Weights of a small mixture-of-experts language model, trained from scratch on English Wikipedia: 2 picks a token, a softmax router.
Below are experts of layer 6 (counted from 0) of a mixture-of-experts language model. Rows are named router (the router's row for the expert), down (a neuron's output weights, with its number) and show model dimensions 192-239. Each number is 128 + 24 x the weight over its row's rms, rounded and kept within 0 to 255. Numbers have three digits each.
After each expert's rows: "comes before" lists some tokens at least twice as common just after its tokens as in all text. This comes from a sample of Wikipedia text that the model never trained on. Tokens count by the router's weight.

# expert 5
router:110130133157127109084136116109130095133193135147123139145141118098142139135136088123127128127129107167108135145122142141131153112135101112125133
down0:124116173106156090129139112103109108137123142113152113130103090125145136137138134122088102153110116121121154118138124144161085121173088114127136
down1:131131170161099129109148114129148147135145100122140140125150086104138121137165120139105113113090132071126119134109142133117111141096105123100087
down2:130059151113118108117163124104138123088137125163131164092178173091142142114139146142170121135187149107102116141143135088143139157137137154122090
down3:125122185129153123103113130085128131097135086120141113118164131120139089102135133131097130115124135120101095142150114112148087101112102143134085
down4:099114122108122092108134171129137129127126147132132127124099117133155161109109120122141116134155112124126183153159151117160150114101136110140133
down5:149140142122144153147087114102165120155117148111095161141134133132075146192124087124138122106104139076119129116125134103122109118137094135116126
down6:120111145108136112120129169159086073104107125143099127141180141098136136098138155118084165150104136118098153086159143126079159112102139112158109
down7:092130143147067153152125168130140155136133140147131134154182125118123112113117135132126147123122114076135093135149116145108152099109178173104130
comes before: " ", " —", " also", " been", " not", " W"

# expert 30
router:153150084101109133110105111128107132157108158120134147118160081084181143141081160101123139124099125101163096152151121110084110134110120096110118
down0:132072101155093137119158123144122137149133113145144115090118105152148101116146158079140170127113140110159149129119118139164132096139147155122109
down1:124137108099159125156134123150127148114150132145090090135107205130120144046069094084118130155113106095139170105130152158122107151155133147139133
down2:078101075138079169126102166178110147108130099129109164097128155145115104116156134152103113133174082099123131158115118125086138111151133124132146
down3:134081133167131173132145135132148139120138174159071149102113114133159134093149111135116145122077100112146101101120094104134117167167121165150135
down4:179131121149122166073097156111124132104103120170097144103102123127110157126127138116183066148174119132097119114117173080104116104170122160124105
down5:074132157179112131165146092124129115155112119110127118159122131126109153105095119106165128150145110150164132113129130112118083118103103154106095
down6:120094082110131151092156107139141155147092136076123103156136081107128157146104116149128098114102128141116164092123127168156134118130130148163124
down7:146119129127101116133115166129141117101128112144105104145136143089140135130113140127160115126119172092125128119121107111036142123131111137130114
comes before: "\n", "|", "==", "The", "===", "In"

# expert 1
router:114125118102124125107136109162125118116155121142146077081129137157134098168102110123114139116124136139088101123152149133116127191086133116137115
down0:108130102109113075133129092100105138122138115142175116106166118147128108115105157113116103136125137127152139160100118120129140147123125108156160
down1:116123119138183138120096102097137154096076181110088138154150145124125113080139101107126094112127090153141138123103127102135104070134168138106118
down2:057102155095128087144124131122110110141146142095118156106116116133161170105094105126118157118113098139184134122127123111086100132090088141101141
down3:099139158133150130086142165133139110158112127094125127162119096125148134119126142137114131081110050124092126089099152145152142113089143124110173
down4:083145125137149131133106105138095119092115128119146094160157125106114150138117144130061107155103171124145116099152120102109102124146128142108132
down5:125153154088123125125146128135127146143100131123149101139153141193137118137135180109084165162157160108118062126106112121116164177112102100099087
down6:135137122135153121095108163104119178126141150096129170142141099147099124134101115113124170123183081142103144129090112155106116113193095115119120
down7:078158110113105135124117122107086099103129175064123127132126122150110160159124151117124127089142152126139180120087132104155126121164119097152146
comes before: "0", "1", "2", " |", "5", "3"

# expert 0
router:116147165176143172110128175121134162106171169087155151099113165109118127160108136139143121127126066148130134155148138145118121088155133204130151
down0:131107106129137129111158117123147144146134104112078108158151105101110129146132154098124154100134147158148121120118115164093142126148133088121148
down1:151133091139100159103146137114152145148102091130139109158117162127105138160132130083082143104155110122095137131152120113151173111152115141093140
down2:137138115096085103145111155136144136086188134112152131143129113131129148159075103137094127137116109131141147130093120154159130179132157127130113
down3:124141143159134133140132145123160161133137121106135115132159128136137123106159164138140130142077118126138080145081152127118145143155111168140124
down4:126121114147120162174122152132128166158149138092145151082137133151109146151118109155090158069152144117152128104131120093113090128138103143124142
down5:135092076158120124135087197147116142112106119137146129154168137132148114138102119187129145116116154160152148109131119159130124187102070137138155
down6:147119141109121068122142117136140163142092116109193150105160142130127156140133173117116165107132152115182162122106149120155154065152146147132121
down7:164130091132128126116115166190138125097150119142142150143146155109143099113148124121156146101101121111082122137127153082134159152149110117148124
comes before: "1", "2", "3", "4", "6", "5"

# expert 22
router:105133139130127152088130149155153064142114150098149145108101122123115126154174145137122132086133145137130090132079161151155151094118119107105139
down0:167097106131113137135112142122097125127127126104109132088104114149129082128121117109099162124098135103132102138120168086136166164096103099092124
down1:092134106122159093135135170143160108121123143113119111108150107160110165100113081147086127150160136206133104160110152132115153153120135168117135
down2:131165120135140129124125085100114136155161160158090127158129162102088110139116127164155119177114126101123146123095122133127113127151125134156137
down3:122139116119182140094144113111167120121175118156106141150120142110143126109088118128100125105148095086115153155122167110121090084132128116143124
down4:132125131090095128115096103135109148114106145089164130121111105113159129110111112130094095136087158094151089102149109103120120125170136157125116
down5:150102093114106142116152122156113107127107113126101130128146137068118115139129125143111111133130113129173165086123111110106122136093109084122110
down6:108115128131090119119130089155150125171126120129131151140120163117179124107162108124106126112148116124120149089107156123118135152106110117169111
down7:100129153084159169097114145117123108171107116169120152130126123153172132157134150111139145106102164104112081134108106108101115105118145138117122
comes before: "\n", " The", " In", " He", " It", " This"

# expert 9
router:135125148125088135155130167153119118154118094127118130132160109096134123131106160120140123129145148170116124076111158128133108116106108124106110
down0:102119130146157152148149116121163136104127113127121129157140108125136074120134151151095153118164131096160097135099138134114131102144154134140172
down1:134146114121167131120137146124134130120136162147130148154131107097113120126085099136166110147075133134108092111075098107102116129148162099142121
down2:116120100110094122169125084135156127145114131149114113135112140133136122132135133150125121137114145113102112101098141169114154102141161140134118
down3:058180089159144103096150154140119160093124141179159125124122128149108146104139089087136108109130099120181163127085138161150180109118125103109115
down4:088138103168105150136144110112128114145141130163114067138154131109128145146118140118108156115164123165128133125167150146131108154113106146109125
down5:146147150153127118108151124101128129133131138124103174155089106129126139128166132126124164122133129111170127121176123106126073222123138157113118
down6:139146125147127132107126104142163132102141124109141140145137100173144129084113150103123179143080150118128180157121136123109135117112143159175121
down7:139133151128084127120114113103110138126106117141099078098154173124119111130141128113111115111161105129114159126131106134147128126122148160127102
comes before: " |", ",", ".", " (", " and", " in"

# expert 18
router:152097144128133155135123111136120093070089126120166113097118131135127076181141109119103132126139118119162130161129081115194136160142132168099123
down0:105146155138135157127159116117174141184136094101159098131093163127175106133115170134129136143069078118139136133114151132116113132096080112124110
down1:134134159160157182110137165173116128131079090153139115140169117124095142144105135087105107128115120145117153146118146109151134132150091155164107
down2:145082128158152124153148149172072170133114133129111122129122127105118112115123060093114167138136118113118168114136091108147086119114144130178126
down3:135182114129098092085104112176170119113081096123118149133152132116144147159131141086115099125132160102136160125146162162116159145139128088113123
down4:111155119116158152118127133124150137145155102118148115091140110123090145140116156094154128120138122165131146161113141150114138134135122119124143
down5:156112185142084144121155126142125162111164122108136159123110130109129089110124100166173153174139124165110182130144114153131085118138124126124172
down6:135103146150151137100087134143058116134106117121161144119142159095136146156116147099130161110122116106153140143141123091123136130153112108098175
down7:142161109178145100113108133104129122138151105166129154147132133133128160131099087113154116119128154129103126111146143136129127142137133091120120
comes before: " the", " to", " in", " a", " by", " with"

# expert 23
router:158110136127132118120126139079125147141121153159161130135074152096125146113128116130148130199121153136152134100139166088120126147123084109155127
down0:091149126128126098134176097112106102153133122101092114099132132130129155127082145125154105119132092096183135118107098148180176107163142128130109
down1:139124134117126138105131104134099132104156138094154076106114145068170152141111101134133159148139141132128151134133137073093134108131086108167166
down2:110162130160116115102144155114115080094072107129149153130096132082125123123071105159094123120119104133120157099149146065102148175130134120150154
down3:141160119147142116104153149116195128100146190140135153151149103093071144099138128128081118093133128137130111152145151130142114101139167103087100
down4:091132142136163174134140122127150134125168125103134125102113114150146119121127173145174190121093102129130177106122132095148166122113094096127157
down5:086123117134084118110118169137104200081145114146156162165155101114079121130155141151136170113142156163104109118142136121084109110118124128119109
down6:125150133122101122130146143139116115127135140084160155114161150153154117144096132109147124169121132098129131131136133101132151160132139089109127
down7:181118111143132109122123100107091110128130134147079163142114132151109162091115136149130130102108127134152176150139074065100129133102094116140103
comes before: " of", ",", ".", " and", " in", " to"

# expert 20
router:124141090117118138124126119152173099155144176091160181089143104141129116129106128140103087106160144136119145160147159102064116127097156111147119
down0:175142110165142138063119128131095143100096135137100151106102154135139112139131149125096146155134111128096150147124103156156135143132123123115163
down1:141121121135139089107138084122121152134147149140098135098103120125135128188162087105139153151090135152128131127070162135116102115102150095134107
down2:114109132158134103148178148121132147117148125086120149115145107118121181108115149163131105099112108092152089135129152152137149117171148157124125
down3:125125137114153125164144123094139122080146124194120123101192150187136101145129142127134127100132108115144124123150149088150115149162147086137129
down4:129117153156122127118127135123087053127140121145131131089158122110149150167101143090158147102076144139178091155126145124149089122120126157109102
down5:109170164156105132084138123138152121116178111108101162161129148099105155178081114100141126117127111078130144135101114089119080140140143139143129
down6:108166148117135111131143111186142088139159167087123088105120116122149108157166156147131142120108101114101158108156133145171165123132105125142147
down7:120111071128132114098126170128083155125113137095124140162130143136111105120116150147145117144142120131090153141132113167152132108129167103110127
comes before: "1", "2", " \"", "9", "3", "7"

# expert 15
router:123121157137131130073125106144142130104111107116108155099144140150140152115091154152133072111153127142120083073126152107182135100137147164115124
down0:146113077126141125131160106069135136156147136109138180128129120137155129135135136138091174127100103119171185158122061076121132106113099130106128
down1:129126130152123102149114136124190128147091129123143181146126134124098123147112132154155124125129122166136118113120158124138101152135139107138165
down2:141149124129130116162097155137129103124132148164082119118166188128190133108137115109136126136148095142103108094103127113121122149101128111134161
down3:106153104115128114151105136113129113174110128153146128090120136133191165174123117116139142107122133097154165148125107113129118093164151122142160
down4:163116081094100136143121181138119175158134130153119111125146145126113124119168142107089144122119129185161158143152134122114106143111105110169121
down5:145141140107127152174121116151100131175132158125140156128128125128086140121138084120059120142130128138087160100101147111177148141151126117146122
down6:150108148143099117106137134128072117138088122127093122117144120135125103101095149098128117130134089088120145141140128124075114171126174139183133
down7:137126096105121135114137106115100115112141175143101112110075133134172147112150131100131114160105083173135146143153161144127180132115155145117130
comes before: "-", ":", "°", ")", "=", " •"

# expert 11
router:098091098126084151143125110142152128099114144127132102137132130093137103145092096166113155128122107096126149096107148141092133139132138152141118
down0:158112130127136105145151096149163090138113120110151112142110147139132110128145162111076127124126102108092127145156133138129131167129158110129146
down1:103084113115137133144117110118171157102150122069125133153122154118135087119122143091148113116090145118170166117138093129096100140088187117158090
down2:157161120093109078084135141131131111130156153106118126129112136121104103143149078123134154156091138135122126068143160122125125137147105105133122
down3:118099161154101173101130123167154155094163199112139125106138094144149128144112140127110084157104145135084114078145154146086127146107156122140174
down4:136143099099128170098127123151132169121107117135142127141143135098108147141118139103140140179134109128162112100116146138142142120180115135071135
down5:107135124138145143104144123109098087146145116107122134172095136108129119144122114169113188113135126115137144159123130108109069109102147118083131
down6:152147112112112116134133129128089123095110109146129144165133126142112130129140119162146102124147134151104147125087124064120117145114105106141126
down7:131090112116140148125143133094146160075128118095140140161155107119150141135160098136143109127133144148145191097144114135086174106150152159164119
comes before: "0", "9", " the", " a", " was", "8"

# expert 26
router:146134144136134131142122098119142128112137140109161131121103152192124172136106138192104106119149102147124174194110105112156161145090116136122125
down0:108121077184149139140146124113194166124136101134127157119140133152130127142100119123120160107189120169095116141185144127114141156148142152170131
down1:115142092102130125103113119129156174133122116105103139158138086148111137082145143125138108157129120117125115149122131160125127154146151126124158
down2:143126131107100117137105144119129117121122160108102111068149076115122156110118153142111124100131102152153139145126050152159124111091118140135133
down3:120123109188141123139117119117170149129104109141116120124146100122159132144076100108130129093104147164186085143143145118123107117153124128152132
down4:122119157100120171095106115105125090092132135137153110131112117123141113145129107115109154124169110144160104085144143109159114087120153130142104
down5:151120098118156077125127146169144122172111110106095078135158123157141126146132163101111117095159147102154138159147143132135144148138158118143126
down6:115148109140135144114173159096110135139123124145132135102135128107110158127133145116164179144155110124122144132127095169118105134124164114121134
down7:148131154097123125101117152122145140127157088168120103127161145130096119173106126138111109149160155154158163108154156161085136148090137153137117
comes before: "s", " of", "ed", "ing", " to", " in"

# expert 25
router:085101144110151098078140160133150129155126110135136097119135112111144151142141146161082124130149105159135114149154167168146114133106123084110148
down0:162120104110121095150171133096098072144111138126169126096108130102113141117149127112122166153128146136129128136120130096108178109114119150091136
down1:167146104109115094133126124118106156079133147117119149094159113095140158173097131159110132109137127100159115169124119147137121133154125136095165
down2:096108100130122102119117084150115146140078099142125124137096126125131194137104133148130134148129114174154152167136135121117141154098159122104145
down3:066131138173121141131112098113197158134120137105096129116079124088116118116146167135137108096182150122137096125164101142115137118101144120137115
down4:113138183111107112127106140092150086115133108082163170135119128164162141136079111084128121110133097143155106091124125141105133149127158128121125
down5:150137112125122116149139117113171175097145143116162133121100152135087130129123112134128154150130149083119144109110127131124101138122147094162132
down6:144099098153124146118123091107083102170128138091123129126108138150157124144127136137137073124107107129094125151127122163143106133143107116096140
down7:090131133139124129136127128111132101115132163143168139135104107082129131124136133129120139150089128130130191111157086131112108110121140158172094
comes before: ",", "s", ".", " and", ")", " ("